config.toml
hidden_act = "swiglu"
num_key_value_heads = 1
tie_word_embeddings = false
z_loss = 0.0001
dataset = "wikipedia_en"
Below are experts of layer 5 (counted from 0) of a mixture-of-experts language model. Rows are named router (the router's row for the expert), gate (a neuron's input weights, with its number), up (a neuron's input weights, with its number) and show model dimensions 0-127. Each number is 50 + 10 x the weight over its row's rms, rounded and kept within 0 to 99.
After each expert's rows: "comes after" lists some tokens at least twice as common just before its tokens as in all text; "gets" lists some tokens that make up at least twice as much of what it gets as of all text. This comes from a sample of Wikipedia text that the model never trained on. Tokens count by the router's weight.

# expert 26
router:57 70 32 50 48 39 48 77 72 43 63 41 41 42 38 45 52 43 48 25 66 44 50 60 56 47 60 62 55 62 50 42 39 56 60 45 35 37 58 41 35 50 61 28 44 48 53 52 57 43 47 56 50 52 51 38 53 30 54 50 52 58 52 43 55 42 45 48 48 40 58 41 44 40 31 48 32 46 60 59 64 44 55 35 45 35 54 28 36 51 39 55 49 53 34 64 48 69 53 52 57 64 50 56 56 50 49 55 54 48 50 46 49 65 30 54 59 57 66 54 47 29 59 47 47 55 51 37
gate0:48 49 47 68 55 53 51 41 42 48 37 50 60 50 29 23 57 62 61 57 53 61 49 41 64 47 59 52 60 54 59 43 37 58 47 59 32 72 65 40 48 64 56 47 42 36 58 50 53 77 58 54 60 54 31 44 63 49 48 60 51 73 59 54 59 44 60 54 70 55 50 48 40 74 47 51 46 48 60 56 59 49 39 51 52 39 42 45 39 54 49 58 57 34 46 42 45 53 44 60 56 52 47 60 50 55 40 55 31 44 48 46 45 47 60 43 42 46 52 48 47 47 48 51 12 30 48 52
up0:51 56 45 28 47 61 39 38 58 50 43 44 44 42 51 63 35 54 60 39 48 40 56 60 55 52 44 49 49 55 42 66 55 55 23 42 58 60 49 37 51 60 40 48 42 40 48 49 55 51 50 48 36 44 53 52 37 51 44 51 61 40 63 49 44 45 43 48 50 36 60 67 54 55 78 32 50 68 44 53 38 42 47 40 80 59 55 56 44 56 49 25 40 40 28 63 63 47 40 50 51 45 52 54 45 33 54 56 58 47 53 48 32 52 38 58 37 58 52 56 46 71 45 52 74 60 46 43
comes after: " |", ";", "|", ":", " in", "1"
gets: " ", ".", ".\n\n", "–", ").", ".\n"

# expert 41
router:53 53 54 71 47 38 45 45 57 42 47 44 37 53 47 62 41 58 52 37 55 56 57 51 43 54 67 60 48 37 61 58 50 42 67 60 55 46 64 71 49 39 46 62 48 63 52 64 44 71 51 51 59 49 61 37 72 42 57 54 39 54 43 68 48 70 58 46 50 56 51 65 44 65 51 33 64 43 45 61 36 41 38 47 67 27 44 38 63 44 64 37 56 56 46 53 51 46 43 42 46 43 70 60 61 42 54 42 67 39 71 46 49 50 58 56 46 53 54 28 61 58 42 58 51 44 42 43
gate8:50 48 40 76 43 46 64 51 29 54 61 36 43 41 37 72 46 32 50 30 41 58 54 57 49 52 49 47 50 46 43 51 56 50 54 53 49 45 44 52 60 60 43 55 58 18 42 64 52 48 49 56 48 46 43 34 46 53 60 35 33 59 47 53 43 51 70 45 50 65 52 51 50 60 57 38 68 49 56 61 46 44 47 72 43 48 55 36 58 52 46 51 42 40 44 52 24 52 30 43 58 25 62 67 55 59 46 41 35 55 49 54 44 45 35 48 44 60 58 44 58 59 38 55 61 50 52 41
up8:29 52 57 79 64 64 66 51 52 61 36 46 48 64 55 54 48 60 46 37 28 51 58 49 44 61 58 45 45 68 41 41 48 52 47 40 30 52 48 60 51 57 42 56 45 51 38 60 50 60 46 61 59 48 53 55 46 41 38 50 48 59 60 56 52 66 62 41 47 52 70 42 46 48 59 38 55 53 55 59 54 52 69 62 73 59 44 47 42 70 54 56 48 50 50 56 55 38 48 55 63 44 65 64 58 45 39 66 39 45 44 67 48 31 44 44 45 62 45 33 33 52 48 45 53 26 45 39
comes after: " |\n", " of", ".", " in", "\n", " to"
gets: " the", "|", " |", " The", "The", "-"

# expert 46
router:64 51 65 48 44 56 52 50 56 53 47 70 50 52 42 45 31 59 47 56 42 72 45 33 48 59 60 49 57 38 55 39 48 68 53 41 41 39 53 49 68 44 47 60 50 49 40 43 62 35 35 42 49 52 39 44 71 52 58 40 63 54 33 57 62 56 66 53 46 46 48 62 55 28 56 46 49 44 59 56 49 50 50 32 50 59 60 59 51 33 65 50 61 41 35 56 52 49 60 51 66 57 58 57 37 58 43 48 49 48 42 58 62 36 40 48 49 59 44 55 41 27 54 22 44 42 72 34
gate0:50 58 36 52 48 48 64 42 54 55 56 37 52 40 50 55 50 54 50 49 52 45 41 47 50 65 35 46 48 57 48 39 45 46 49 34 38 41 32 49 41 67 50 57 31 52 52 50 37 66 57 56 53 21 59 52 47 28 71 36 53 29 41 37 53 62 52 63 52 32 50 46 48 52 43 48 42 44 48 64 46 56 53 47 59 59 43 32 60 51 57 33 51 30 49 56 58 37 63 63 49 58 59 49 51 54 27 55 55 36 51 60 42 53 31 40 35 63 41 56 66 44 60 59 72 47 50 51
up0:64 51 51 41 58 38 44 53 55 45 51 54 57 42 55 32 66 45 56 58 51 67 54 62 46 43 55 60 55 64 59 63 35 57 60 48 54 46 56 57 61 52 39 63 60 68 28 53 59 71 48 38 56 70 40 37 41 41 73 41 46 51 48 53 62 51 44 57 61 54 57 55 55 40 54 68 33 39 58 41 55 50 43 51 27 67 63 51 33 50 42 61 33 41 57 50 53 60 57 46 32 42 32 48 60 33 65 53 39 58 57 38 52 56 52 46 52 60 40 43 58 57 48 52 44 36 37 58
comes after: "-", " n", " N", "|", " an", " al"
gets: " for", " on", " in", " at", "201", "f"

# expert 6
router:50 50 38 46 53 56 55 62 59 38 31 62 56 73 38 42 53 32 50 72 53 37 46 43 37 61 39 60 58 47 58 31 64 45 65 62 60 31 59 37 58 51 53 50 68 39 64 52 63 48 63 49 48 71 53 43 58 47 53 42 34 65 56 44 46 32 51 69 40 50 48 43 52 64 49 58 35 54 59 55 48 68 48 48 51 35 60 44 40 40 56 56 48 43 55 47 44 47 54 59 68 37 56 47 32 53 50 52 31 43 43 54 47 45 54 50 68 52 48 63 54 55 48 58 53 32 44 32
gate0:57 59 52 59 66 44 56 60 49 35 57 36 43 54 46 63 43 48 66 60 62 29 63 46 37 50 47 45 39 47 44 54 39 36 63 52 55 55 48 43 38 55 48 68 60 31 48 41 53 51 42 88 53 58 44 40 40 47 52 56 46 44 49 57 48 40 40 59 47 43 52 59 48 53 47 56 48 50 49 45 62 50 52 35 65 34 52 59 46 49 84 60 50 65 47 48 66 64 57 55 51 46 62 70 52 50 43 52 44 55 45 56 50 35 59 35 56 49 47 60 43 49 52 58 42 17 60 44
up0:30 62 46 44 37 29 48 46 40 59 48 63 69 52 52 52 37 45 44 39 51 46 55 47 54 43 36 44 49 45 49 68 46 51 63 55 55 41 54 53 53 47 56 56 45 48 58 54 59 40 40 44 36 52 50 67 22 66 46 56 42 56 51 42 46 50 39 65 62 45 51 48 54 52 43 42 49 64 46 48 55 76 59 49 41 50 48 41 28 37 44 47 51 69 43 37 53 33 58 50 52 67 35 43 56 42 40 50 49 30 36 27 47 21 61 46 38 49 48 62 63 38 40 49 43 42 41 46
comes after: " c", " C", " d", " t", " a", " con"
gets: "re", "r", " pro", "ro", " p", " v"

# expert 15
router:51 39 41 52 49 41 49 76 60 51 53 43 52 56 59 44 43 39 39 65 37 59 43 42 57 52 48 37 56 44 51 57 59 38 48 57 46 61 54 78 65 61 30 72 57 38 42 47 60 46 47 46 65 50 50 44 56 42 49 43 47 37 47 57 42 74 57 45 57 47 61 41 58 31 56 42 72 50 64 53 54 64 36 43 63 45 55 43 50 54 50 65 57 37 56 39 45 68 40 42 35 45 43 56 51 46 64 53 55 58 51 51 46 41 52 31 58 44 61 53 68 37 47 32 42 53 69 34
gate0:54 51 38 39 55 53 53 48 40 66 54 26 53 52 56 40 36 59 49 57 54 54 61 41 63 53 76 39 45 17 48 49 55 56 45 54 50 51 55 60 45 59 39 48 48 45 55 39 50 51 47 57 51 45 43 74 57 49 36 49 56 30 61 50 51 53 79 50 63 42 55 53 60 43 53 36 62 30 51 59 55 51 62 48 60 53 53 35 34 54 45 49 67 44 44 44 52 64 39 49 63 56 66 60 54 33 41 42 54 52 46 65 59 44 23 35 57 38 52 38 55 57 52 51 52 53 37 50
up0:43 45 56 41 69 48 39 43 42 52 56 53 61 43 65 52 53 52 53 51 61 58 47 61 59 53 57 55 61 40 44 51 47 56 50 62 48 41 53 49 37 64 32 51 58 58 58 37 45 58 51 46 66 44 56 71 42 45 66 45 43 35 58 52 43 62 45 20 53 50 70 66 47 58 30 57 76 53 41 31 53 62 48 47 39 42 47 46 46 50 60 37 51 52 57 54 68 53 47 59 31 45 32 62 69 60 53 52 35 47 47 59 45 50 63 38 68 46 42 30 45 53 45 38 51 48 46 35
comes after: "ed", ",", "s", "ing", "ated", "ation"
gets: " of", " to", " in", " for", " with", " by"

# expert 43
router:64 46 54 43 60 61 46 55 59 50 35 54 39 27 54 43 46 58 46 47 38 60 63 42 57 41 45 60 44 54 62 49 60 27 54 54 61 53 60 32 47 53 34 54 57 32 48 51 52 51 37 50 47 60 51 42 34 38 48 63 57 49 45 33 66 50 62 52 60 40 59 62 30 30 49 56 63 55 56 59 55 70 63 37 57 46 43 59 53 38 45 67 48 62 52 69 31 50 54 52 34 35 47 50 42 52 44 47 32 45 49 53 35 38 46 47 51 38 54 53 32 36 46 57 63 36 68 59
gate0:61 62 44 57 64 45 53 50 56 53 51 48 51 46 42 49 68 37 56 47 60 53 50 72 46 45 40 46 41 53 66 42 60 51 41 48 60 54 65 57 34 47 40 52 63 43 64 53 63 43 36 50 61 38 41 38 44 65 49 62 57 41 52 61 54 55 54 56 51 35 40 42 26 46 44 55 48 57 32 48 66 42 71 54 70 45 37 43 38 50 59 58 55 47 64 47 59 50 65 71 22 30 42 57 41 55 42 42 46 48 60 56 60 50 45 47 60 42 38 32 42 70 48 48 49 44 57 63
up0:38 51 41 47 51 63 46 55 38 72 35 53 55 54 47 50 48 57 69 61 31 57 37 77 48 47 21 52 45 66 56 41 28 36 57 61 41 46 42 47 36 48 49 47 54 55 61 49 47 44 44 56 54 62 36 52 55 62 49 44 53 75 55 56 56 32 49 42 53 40 63 58 57 48 59 47 51 35 39 30 49 59 27 62 55 46 60 48 40 64 63 53 47 63 46 57 44 43 57 41 53 54 57 27 42 57 45 49 53 63 37 61 47 37 51 57 49 44 49 59 63 44 44 54 43 56 42 41
comes after: " s", " S", "s", "S", "p", "es"
gets: " and", "ed", "ing", " c", "ol", " such"

# expert 17
router:50 58 56 58 43 57 49 44 56 44 42 57 61 49 57 56 50 54 57 60 40 43 41 50 43 60 55 35 42 39 43 62 59 44 43 80 55 55 51 50 44 53 44 26 41 63 49 47 49 50 62 45 45 53 49 57 55 54 37 31 40 49 42 58 22 44 60 48 77 53 66 41 59 38 55 43 48 33 43 47 67 66 60 62 59 45 38 62 50 34 57 56 52 39 39 66 49 52 31 63 48 49 47 54 57 52 68 66 40 28 55 46 52 53 47 66 49 46 45 55 45 55 50 38 56 56 45 76
gate8:37 53 54 57 48 37 47 58 56 34 48 44 43 56 48 47 63 63 51 50 58 47 44 61 41 37 54 48 65 43 43 59 66 40 33 68 60 54 45 56 54 28 58 74 51 57 62 53 48 45 63 43 46 45 38 53 45 48 46 50 39 68 31 60 55 68 55 53 56 41 58 50 43 42 57 44 38 50 65 40 61 51 48 46 57 60 59 53 47 38 70 58 51 26 59 68 75 63 34 55 37 66 47 38 49 61 61 50 37 62 48 48 39 50 45 52 65 37 64 62 37 59 50 57 47 48 59 39
up8:40 47 55 45 62 39 47 57 48 31 42 40 53 44 39 28 54 52 64 47 65 58 45 51 36 48 50 31 62 44 26 49 57 26 47 52 39 44 37 37 59 43 44 56 38 40 46 48 54 45 47 51 49 45 46 49 67 41 53 65 40 39 56 45 58 63 35 38 44 27 72 65 51 49 48 57 42 33 32 40 61 68 47 58 60 48 51 46 39 46 38 64 43 35 56 69 62 45 35 49 58 41 46 55 55 37 68 49 58 50 51 45 39 40 43 53 49 51 66 53 48 53 31 54 44 53 61 45
comes after: " the", " F", " f", " The", " L", "f"
gets: "o", "os", " it", " It", " work", "as"

# expert 58
router:52 41 50 45 39 60 54 46 47 60 58 28 38 67 59 57 57 51 49 42 32 40 57 36 43 55 73 55 36 37 52 28 58 35 52 48 48 49 55 35 63 49 43 36 35 50 53 47 70 62 46 43 43 57 48 68 54 45 47 64 65 50 58 58 51 51 46 58 56 63 54 55 48 66 59 67 49 61 52 56 63 47 68 27 65 44 47 60 45 33 62 43 51 55 49 54 59 60 51 64 56 40 33 30 63 65 50 65 53 63 43 43 52 38 56 51 44 59 46 48 45 47 44 59 57 44 69 61
gate0:53 48 72 57 38 44 57 59 50 53 52 46 55 52 41 32 51 58 55 64 46 54 37 59 27 55 55 48 31 51 46 51 52 44 63 49 42 61 65 64 28 58 52 39 45 39 70 62 66 65 54 46 61 43 56 55 39 43 52 55 63 51 57 51 48 73 48 58 57 46 72 60 62 66 58 64 72 46 45 49 51 57 40 38 61 52 47 54 48 48 56 53 47 42 69 46 51 49 51 66 60 38 39 54 45 66 53 65 76 58 54 40 35 57 44 51 57 58 51 44 58 28 40 42 42 57 46 55
up0:43 40 28 55 68 50 41 60 43 61 73 55 51 45 67 67 62 50 56 54 51 30 29 45 50 50 50 52 44 39 55 59 56 57 53 53 34 37 58 30 60 47 70 44 49 67 52 57 53 36 54 45 31 43 53 48 56 42 47 52 53 37 46 62 48 55 58 50 42 42 52 79 47 57 59 48 44 68 63 40 39 47 47 51 40 56 66 44 57 77 53 37 70 41 53 57 49 51 50 43 49 50 50 40 54 63 43 52 53 42 56 43 36 64 50 54 46 49 38 45 55 33 61 43 37 35 60 58
comes after: " T", " P", " W", " B", " t", " H"
gets: "er", "it", "y", "en", "et", "at"

# expert 20
router:42 63 51 33 57 45 67 49 58 54 37 59 53 47 60 46 64 42 51 68 42 67 30 60 56 55 47 49 21 67 45 46 54 49 55 61 40 56 59 46 58 53 45 46 51 43 43 57 67 58 44 36 51 64 55 63 35 65 63 47 60 49 56 48 51 46 46 66 42 68 49 47 52 40 76 59 47 45 57 56 50 64 49 49 40 34 64 35 48 31 47 46 55 50 52 43 44 40 65 58 56 46 60 29 38 57 50 45 47 31 57 59 36 49 41 44 36 39 55 59 61 56 43 59 36 40 54 65
gate0:50 49 50 69 50 50 45 45 45 44 43 60 37 75 53 50 63 54 48 53 54 50 40 51 46 58 48 43 46 64 53 43 38 50 34 49 36 46 43 55 55 41 39 48 62 59 66 56 45 55 37 40 61 39 54 48 44 51 48 73 69 55 39 55 72 58 63 53 66 56 47 38 51 59 53 54 65 67 52 57 37 62 47 53 52 37 58 56 48 60 53 56 69 35 66 39 53 35 60 27 66 48 48 40 37 47 69 39 44 27 46 49 54 64 50 51 50 66 67 53 38 43 41 56 53 36 34 45
up0:57 56 36 59 61 47 56 43 47 39 55 28 49 33 41 56 48 48 48 57 29 40 53 40 45 43 50 52 66 59 63 59 52 41 53 71 66 45 65 51 57 50 38 45 38 43 50 66 44 36 43 60 53 54 59 54 58 58 60 65 33 55 53 41 59 41 35 51 56 50 39 55 61 41 47 35 66 55 42 54 46 37 32 54 49 41 42 40 50 48 38 52 19 56 46 60 48 63 55 65 64 35 62 30 47 38 39 48 39 48 61 50 50 57 52 47 52 43 52 64 43 54 40 44 38 74 65 47
comes after: " b", " B", " c", "c", " A", " a"
gets: "y", "em", " m", "um", "om", "he"

# expert 51
router:39 42 57 43 44 43 38 51 57 53 55 30 51 44 31 40 53 50 40 52 46 71 52 64 62 46 40 29 42 36 51 51 36 58 53 38 39 50 51 61 44 46 65 45 63 57 50 45 49 60 44 56 73 39 57 49 53 55 58 57 56 39 54 43 26 62 44 76 45 45 35 37 63 50 60 58 68 51 50 56 63 38 51 58 34 54 49 38 50 36 36 62 46 63 58 50 51 65 47 53 43 55 37 69 40 23 45 46 55 58 54 52 31 44 46 42 47 53 48 41 51 71 59 59 54 50 41 50
gate0:48 45 55 47 49 63 36 48 52 65 62 36 54 59 50 51 43 25 64 42 28 50 47 52 52 34 59 46 53 26 52 57 64 58 62 44 46 46 30 51 57 45 56 50 53 59 65 57 43 43 56 63 57 44 57 35 48 62 61 50 56 45 54 54 54 40 52 53 39 48 42 36 67 53 59 53 60 48 45 55 49 50 51 42 53 45 58 39 32 59 44 75 58 58 70 55 65 67 52 26 55 28 40 45 39 45 49 59 70 42 54 52 69 42 47 42 52 51 49 23 59 51 48 59 50 58 52 54
up0:40 65 45 42 56 48 44 63 52 62 32 58 58 55 54 54 34 44 63 63 65 54 54 53 49 35 41 52 43 52 43 43 56 44 53 61 35 62 53 49 58 29 47 42 38 32 50 47 54 49 59 43 52 43 39 40 57 42 53 62 56 42 43 37 43 37 38 53 34 52 57 48 55 54 53 47 47 49 38 62 56 59 53 55 51 83 48 64 60 67 48 32 62 39 57 55 46 52 57 46 55 37 61 47 52 49 72 48 63 38 47 47 42 32 60 40 48 60 44 50 31 32 42 50 48 75 51 75
comes after: " ", " United", "ed", " (", "ation", " Born"
gets: ":", ".\n\n", ".", " by", "18", " –"

# expert 30
router:56 58 60 60 45 37 41 66 32 35 46 62 39 53 58 52 44 47 49 63 42 56 50 51 58 47 48 37 56 63 68 48 41 43 57 46 42 50 51 76 32 47 56 34 44 67 56 57 55 51 35 66 59 46 37 64 38 43 57 46 59 61 50 43 46 32 63 50 37 49 51 38 63 43 63 76 67 51 45 49 47 63 54 56 48 58 55 53 63 52 45 39 33 37 61 53 48 39 51 49 52 68 50 57 24 46 51 55 52 61 55 59 53 42 31 56 63 48 48 36 45 59 38 55 46 33 40 41
gate1:35 45 47 68 38 51 39 38 44 39 56 53 35 40 61 54 43 57 61 42 42 46 27 59 54 35 44 38 55 55 48 40 49 44 49 44 55 45 50 43 41 58 58 58 55 45 51 75 42 68 40 33 46 53 51 49 42 48 53 59 36 47 54 66 63 52 45 40 53 48 63 51 54 61 60 66 51 43 44 59 47 48 68 38 45 34 51 56 35 54 60 37 49 59 19 47 33 56 55 47 54 56 46 41 41 55 38 27 50 43 38 37 56 56 54 46 38 66 41 51 46 47 22 54 71 56 51 46
up1:49 55 46 41 51 44 28 48 65 49 48 64 51 41 48 45 47 55 50 49 44 53 46 35 40 66 43 59 45 44 49 39 49 49 59 43 73 51 60 35 80 71 49 53 56 54 60 57 56 50 46 56 48 45 32 56 61 56 54 44 52 47 56 57 55 55 44 52 58 44 52 59 76 47 37 25 44 46 63 46 57 52 35 59 49 41 58 80 44 59 48 51 26 35 39 34 57 38 61 65 54 51 56 51 40 56 59 62 51 54 51 44 56 56 59 69 42 66 46 41 63 41 45 42 33 51 50 48
comes after: " ", ".", "–", "201", "200", " ("
gets: "0", "1", "2", "3", "8", "4"

# expert 10
router:52 51 58 31 26 44 45 45 36 39 54 56 46 46 58 40 59 65 55 33 44 53 60 43 70 43 55 61 54 44 44 61 67 50 42 44 59 43 51 45 43 56 67 59 64 55 41 56 68 40 48 42 36 58 48 24 48 35 35 69 34 54 43 30 52 43 59 53 53 41 51 40 50 51 45 56 63 48 56 41 29 28 80 59 56 55 34 54 49 46 57 47 45 62 52 53 53 39 61 45 39 50 68 44 53 55 43 38 49 48 59 70 51 49 55 46 46 49 49 43 51 51 59 42 57 42 63 46
gate0:63 65 45 42 41 41 72 49 43 38 59 34 30 63 60 42 62 51 61 58 44 54 42 48 53 73 59 41 61 44 41 43 69 51 48 55 41 48 55 55 39 56 36 46 46 61 55 37 27 61 43 53 44 53 42 46 48 44 33 47 49 53 52 46 63 45 69 53 35 42 39 49 62 56 66 66 62 58 64 41 72 45 61 44 55 43 38 43 42 40 40 58 62 57 60 54 46 46 53 38 41 50 60 47 60 39 42 44 59 38 52 69 33 49 56 57 51 60 38 36 41 51 47 47 42 46 67 33
up0:54 51 45 46 49 51 44 37 34 41 48 23 48 47 48 43 37 53 45 69 44 35 58 57 43 57 25 49 58 68 61 52 52 47 46 65 47 56 50 65 47 28 54 46 59 50 67 42 53 37 42 33 44 45 49 49 49 41 47 33 54 51 60 50 36 65 71 48 42 59 53 48 60 61 62 56 52 47 39 40 33 60 50 47 53 50 36 51 57 50 48 52 48 56 48 51 55 32 40 36 51 68 53 48 54 44 35 47 52 35 47 45 36 73 63 50 58 36 63 70 33 36 55 41 55 41 66 62
comes after: "\n", ")\n", "it", "s", "ut", " is"
gets: "-", " in", " |", " In", " con", "n"

# expert 56
router:39 60 43 45 52 52 56 45 58 21 47 51 52 57 55 36 60 48 48 50 46 41 22 66 60 41 56 60 47 51 52 42 52 66 44 39 40 73 42 65 67 43 47 49 42 40 50 43 41 51 51 59 49 57 57 71 78 39 47 54 24 54 51 46 53 35 45 48 65 62 57 40 54 63 33 32 43 53 45 63 42 51 44 62 50 38 48 61 43 68 55 41 47 55 47 47 42 38 38 52 61 51 50 44 59 61 62 43 59 41 47 61 40 61 45 48 31 46 48 54 43 61 59 51 38 36 44 44
gate0:51 47 50 60 37 48 60 37 40 34 51 55 53 47 51 39 53 41 52 67 56 54 44 55 51 44 65 44 69 37 68 45 39 52 50 50 55 47 52 44 41 69 41 39 49 42 46 51 57 60 43 46 62 44 74 51 52 48 42 60 45 41 55 35 42 40 42 57 81 42 67 29 43 63 49 40 45 49 52 49 53 49 67 45 54 59 34 43 50 67 49 58 37 42 49 55 58 36 40 34 58 41 59 47 65 33 41 56 57 35 46 72 37 52 51 67 38 40 57 64 47 48 57 38 53 35 51 34
up0:59 35 40 49 59 46 35 39 40 43 40 59 34 44 50 64 72 42 56 47 44 57 49 56 45 35 26 47 60 43 46 62 57 46 46 45 51 58 70 52 40 34 50 53 43 54 67 55 59 60 56 43 51 53 49 49 62 49 65 31 74 61 68 48 35 71 62 43 64 54 48 60 52 52 55 51 54 44 45 39 56 39 50 48 44 29 42 51 54 38 56 51 49 32 56 50 34 60 50 63 26 47 56 43 37 44 51 57 47 76 63 46 48 46 61 51 45 52 36 58 56 49 47 63 56 37 59 47
comes after: " St", " st", " B", "st", " ch", " F"
gets: " ", "u", "g", "k", "v", "av"

# expert 52
router:49 44 53 53 54 59 41 40 52 50 52 41 38 40 29 37 47 28 52 67 49 74 60 42 40 49 59 49 40 34 61 45 54 60 50 35 61 40 50 50 36 43 49 69 49 48 40 53 44 70 39 63 56 56 56 33 58 51 43 54 43 42 31 57 50 53 36 62 51 51 61 64 29 53 63 43 47 51 76 50 42 46 70 49 60 56 54 58 43 48 43 62 50 60 37 46 55 64 57 34 45 41 65 39 40 44 46 63 41 52 59 56 39 41 50 60 51 44 53 38 52 40 55 51 58 49 79 52
gate8:31 53 57 57 47 70 48 47 54 42 60 29 44 62 59 50 54 22 46 36 46 57 52 53 49 58 48 49 48 57 55 40 57 57 51 48 44 51 42 58 43 52 73 53 45 58 54 46 42 51 56 41 60 34 58 65 50 61 44 48 31 52 32 55 54 51 58 45 33 42 59 58 35 42 44 48 51 44 46 51 68 37 31 27 58 47 43 53 38 56 64 50 50 50 62 44 56 57 52 54 39 52 40 65 38 45 42 67 44 59 48 47 29 34 57 49 42 52 68 58 36 52 58 45 52 83 58 42
up8:37 53 50 51 38 53 41 53 44 35 49 47 32 55 50 57 49 34 41 53 42 59 46 59 70 53 40 56 71 50 61 54 55 48 56 57 50 42 45 50 50 49 56 44 42 57 54 51 50 52 55 58 56 40 71 54 54 48 50 45 46 66 53 41 57 50 44 57 25 48 72 61 27 36 53 39 42 40 50 50 53 54 35 26 46 57 36 55 51 55 72 57 41 54 37 33 49 55 41 73 50 55 42 45 54 35 52 65 34 59 46 36 40 40 69 60 50 63 50 71 36 62 59 56 60 36 57 41
comes after: " as", " in", ",", " is", " of", "."
gets: " a", " the", " A", " as", " an", ","

# expert 14
router:47 55 49 56 39 33 63 58 40 53 53 56 38 46 25 45 30 53 56 57 45 73 40 38 45 41 52 38 43 42 65 56 51 47 62 53 55 43 43 46 42 50 45 43 36 53 48 54 46 77 33 35 60 51 37 65 23 63 50 46 49 66 41 54 37 52 64 46 44 46 44 39 75 47 35 50 57 48 40 56 47 70 61 70 58 54 52 48 50 38 32 47 52 55 47 53 32 49 57 50 65 58 54 51 43 46 57 52 41 44 50 66 62 41 47 56 53 54 45 35 46 36 54 64 50 39 46 42
gate0:58 46 35 65 34 40 49 54 39 47 44 52 48 59 52 50 60 46 54 54 60 56 28 53 56 44 62 31 46 39 55 62 56 44 64 51 61 53 49 45 51 52 51 54 57 60 56 51 39 56 47 56 57 52 28 32 42 63 43 54 51 49 62 47 51 60 51 65 59 45 47 36 42 32 67 39 65 61 40 27 54 35 59 57 59 34 43 35 43 51 51 42 58 43 35 70 59 52 80 40 64 37 52 54 28 42 56 43 52 52 49 50 54 52 30 50 70 53 43 44 50 36 58 52 47 52 65 56
up0:60 55 55 51 37 37 73 53 47 44 41 56 50 37 54 50 39 45 37 65 40 53 35 52 57 34 51 38 38 38 56 53 54 33 34 56 56 61 44 44 49 53 34 40 38 47 33 32 52 46 45 56 50 50 44 26 45 53 41 45 55 59 62 26 45 55 65 42 55 61 51 25 58 51 58 57 63 46 39 42 50 31 68 49 49 52 44 27 46 52 53 42 62 70 49 65 50 42 48 51 61 49 33 45 38 41 56 54 52 35 46 44 58 48 46 36 55 65 54 46 51 30 58 36 56 53 51 56
comes after: " ", "–", ".", " (", "8", "7"
gets: "1", "2", "th", "0", " first", "6"

# expert 45
router:51 51 58 32 48 52 43 42 60 45 45 48 43 62 72 60 55 28 48 36 62 56 68 64 45 55 54 35 52 52 47 45 68 55 48 56 41 65 52 59 38 59 43 46 50 57 51 44 48 70 56 49 46 51 50 42 73 66 57 54 30 56 40 58 62 49 53 56 30 51 55 60 35 28 29 63 46 54 39 51 57 56 31 52 32 51 39 45 44 66 43 50 53 48 57 48 49 49 42 36 39 36 43 38 71 51 60 56 34 61 53 58 42 52 40 55 49 65 59 49 59 56 32 52 45 59 39 48
gate0:48 37 57 62 52 44 40 61 51 58 58 48 42 76 50 60 62 61 50 50 39 52 66 66 65 50 59 39 47 41 51 47 72 61 47 50 45 56 43 44 54 56 49 27 56 65 60 46 32 66 69 36 50 47 47 51 59 60 60 65 52 42 48 80 39 49 63 56 64 60 60 38 57 35 39 62 59 49 49 47 57 55 51 36 60 50 49 57 38 58 56 33 60 57 39 39 45 62 52 50 60 42 40 42 43 58 53 52 59 34 40 64 43 48 51 53 75 64 50 48 44 54 48 50 49 60 46 35
up0:56 65 54 48 34 44 52 40 61 47 56 44 54 39 57 41 56 52 52 33 49 74 70 55 46 54 58 47 41 42 54 62 50 45 41 48 23 45 57 36 47 30 58 62 44 48 56 35 33 60 52 59 44 41 66 53 44 46 51 52 57 53 41 46 51 52 57 54 47 35 70 54 32 36 48 52 55 46 46 35 49 37 42 44 45 42 41 67 38 75 56 37 45 62 68 67 42 39 61 55 46 60 67 37 52 54 38 63 53 34 50 61 29 45 56 65 45 53 52 52 49 60 37 47 42 51 52 51
comes after: ",", "ar", ".", "er", " was", "n"
gets: " that", "ot", " to", " which", " the", " not"